config = dict(
    num_hidden_layers=10,
    hidden_size=256,
    n_experts=128,
    experts_per_token=8,
    d_expert=32,
    d_shared_expert=0,
    hidden_act='swiglu',
    moe_layers=[0, 1, 2, 3, 4, 5, 6, 7, 8, 9],
    router_score='sigmoid',
    normalize_top_k=True,
    routed_scale=1.0,
    balance_loss=0.000144,
    balance_bias=True,
    router_cosine_scale=10.0,
    init_std_router=0.00731,
    lr_router=0.0012,
    vocab_size=22468,
    norm='rmsnorm',
    norm_eps=1e-06,
    tie_word_embeddings='early',
    optimizer='muon_variant',
    learning_rate=0.00765,
    beta1=0.9,
    batch_tokens=[32768, 65536, 131072],
    max_seq_len=256,
    train_tokens=241900000,
    max_steps=3799,
    dataset='wikipedia_en',
)
Below are experts of layer 7 (counted from 0) of a mixture-of-experts language model. Rows are named router (the router's row for the expert) and show model dimensions 0-255. Each number is 500 + 25 x the weight over its row's rms, rounded and kept within 0 to 999. Numbers have three digits each.
After each expert's rows: "mostly gets" lists some tokens that are sent to it at least half of the time. This comes from a sample of Wikipedia text that the model never trained on.

# expert 68
router:515521535528528529515471500520515515498505537495520546495525446503500505520505482483551497500514549498518473524495477490526485514490484518527447540477510497542506490503530516511477475533528523556494422512498542450502500503549489503526495521512525502499521492449509485497524487480495443489463510484482503503515493494445511531499460478490435531452517511417452497501490520527495462507490469523509507512529440495514489505487539480511528495481472495514535482484488467442495482501507508486517519514481484470510515475497496515488492471493484510510543496477516498473497475492487482456494466493521515494511491496529462493545496562522477481487511495499461478470454495507478432503467472459517515498523478553505528506513524476463471509486518468472497479472488520504511498505515481
mostly gets: "D", "d", " | D", "-d", "- D", " D"

# expert 19
router:506510549506514490506471479512518507493525536498551514521526486510472503533523514474494515512512531462523485521490472517497505481496509516536460524508492477538543543504518509509487488544506486516502409488503521487486501524518477491468519500524552468480509475439487472491506485479502464515487545493521505449499475488495512537495487489487485538462519516477488487552487507513500474534474471529527518541547469500558451509512526479499502526486481551494550506494520483463508487498493503459478504511516486464516520487453495488442503486499503494516495511510499482461514474478482475484495438469531503463478498512518479525499519526542461469459536517504498488456446491489477474488444470487495500501522471486524536481524537476489528496467535454483513494533487515505539467483508508
mostly gets: " L", " D", " | D", " l", ", L", " | L"

# expert 92
router:460499544517527522445465511482524505499532548507527542477495530495519491532485509459438450520538547467504535535466526516498483483500525561546539495501487513549501480495508515489477461547511475521480432498517521489534474486483487471503559504497507510502516512460532486473491471497502493485473513495545493465492522502505492509507486440492471535489478471488478483470501509502543482511505489530508523543519503483557511463475476512522475477489475524487542506510501471482490480496495483516471473524518475433497493520485491500458508488537508504514480477503472520522475470476526482488529511479464533467483505511519502506500500449483458448504517512515469499520496475505522448490489494428501532511515485502499461493534483474476484486487505468498487467500506498503505506517536499
mostly gets: " \"", "\" (", " un", "a (", "s (", " sub"

# expert 83
router:483487504486476535514501510486510508543510507523520543531483525522484501523521511470471492469502505515551506503505475484496508520474488528513484484538446487572490482515499504508528493522496496550534441510492536494517476504502489481502521483499500448485505469472519488473479510478480516525486495531479492520491574497518520508528489456530477532517444515461444468499495524488482501506466432553557535460554524521543495505554518460472475461476440471500509482492498479449500466529508526517474487526522471490528531467477500486495488490498480486552551495493503506494507502488467489480504517464483510508485484496471455512478487501523466504499491492486509498467483523496497492486463528446524483505508519475522527501502501482431475495480489504499466506493475508463495467516490498
mostly gets: "ville", "ić", "berg", "ala", "ka", "burg"

# expert 78
router:503489519503534497511485466481526527523521544519489531502499491518522502537526522468490491468525526508509524495520531504498478499475485514514454532523501473504496484462455523495517489545513491508500435502511525497496497534521473472478493480513505511557499465484519506471530504483484503509448518485487509444514516462528511517469488496527525522487487497524476525540516476508539514476509482491547495536541505489530487487474523545509517502474502503489521518468488465513533455485464520466503491539551488464531525512472518514490526479513530484518543552462469449494488458514523509461488501492511487490483482446476466518495495499520443536519486483525471463492485500494478463487497470470461500449523468530524508509532512444521447491429516455503497524486487492505514455481470487
mostly gets: " H", " B", " T", " St", " M", " N"

# expert 108
router:508500524498519537536526496469537509535541547479498547520494509467456529493498514474485464479482505495531527532526501471479456528513483533496478494495470479558530487526476500480505487526531513529500442528523517473475515512485474458470483489537514488508485499490505516494492503511482507535461481491513492456492517475479478474525477461515510528472487498483425525503517509526489524490516493547544500494537515511542492514538477485496528490473487492483489485500534461460503449512476499511489456526514499487495550513518507506488522483475509487498519474485499514498508471478467512474509513471501487490498495499471491450515495467508434505491515505552465487454454503512532483467532533528488538541513455465504499500551517457452499490438541491521510485508493483445481485507479494
mostly gets: " Jones", "ović", "ić", " Smith", " Johnson", "ová"

# expert 70
router:514489497484524513513500502481502502519512529476499497504507452497535516490469510462474467487530508496505500472471484521534521502471507496528472536479454504520515533498491508457482505517498477508502368526470543478512479500462481486474509505511478484519515468476576478460525488502500481513493500513493466494496520474513493518491476518533484535462493487518487501506529481516550509491459509485530508496564523471569480543476486458480528481477512483511492466499479500424517488498454483535479498529507471482491540493484515501470465515473463481483539522468531487501503467505503502485503523491503507478498517474498492536522480496517455496480514513524497472459460531549481483483497517491506490484512469541527497501514468476498471462454473472516522458508481518492490491528533478
mostly gets: "- Species", " att", "ropical", " hand", " access", " (aged "

# expert 125
router:457517521528549502487470544478500494511530544488521518512569529483496481525501522466472528494516526484496509506443509504508485477518476552542519475499489529544452475498520482535487506500508494543483423489513531484533500495511523469534539510469501498541489495455528476470506486470482515457454463532519495458501549498502505493484533469478467538453506474474469529482452513492530510518501473533533512536534499502550514462470503480522526451491485503490523515509519494503486480518494472524512485541533495473508507522500503510475523468527535512500497483509496539516488494485480476453501468482495528466498494482465499516485519514505432481471529507500464512494478474526534455473513493455504524493473489500518507472514490476517500505465514491473475488463484526522465515500517478
mostly gets: " \"", "\" (", " un", " O", " al", " Al"

# expert 82
router:510450524507505483517530516480537454507529515506517487535531514471481482534468534518501462496519535500525477527500543508490497486530523478559498529515442527529514502504482516457462498524504512501525467491470534494485503499533488460519545510486475479539498495481532515462506467521494513527490518555522535428498491468534514507511515470478529522459505509478522491509485512483496501478490479518463495529509497497514485511488465470530509494469503519504537501491535505523472463551549504494511490452522464489482524501501480457479493536528491524535550496518535501524490475478536533448494495510487512475481496494458501459497520503508507483492504524509474548497455509508481441482495531471481501517525489516478520505533504442453494501437474483517480512525473498494502488515557539
mostly gets: "  -", " •", "',", " | USA", "- Best", " kg |"

# expert 117
router:509495508500513487486518506481495497513505529506508559447486499520522515517469482494482450497520544514504530482468488489460474498477519532520522498497516486537502462508468522524479456520458507531558435546492528468503495484521465495496474492501513468489502482448555500473517473457511521532462489505505488488460536506510497510512539459519455522516486517528471485464492507520530501499523479556533506528528536466512467490491536522489545494525473512502560516484517478488481480495475497541529496537522464450504476517492517462504490530500484521503514450468524470518486503476486528441554524494480485486477518495495468504506511495504455495509523459487534513499465487507516464530500494449516495510503464488485518478510498466475459457463503536483499490484509496472505514496558503
mostly gets: " c", " (C", " \"", "- C", "-C", " the c"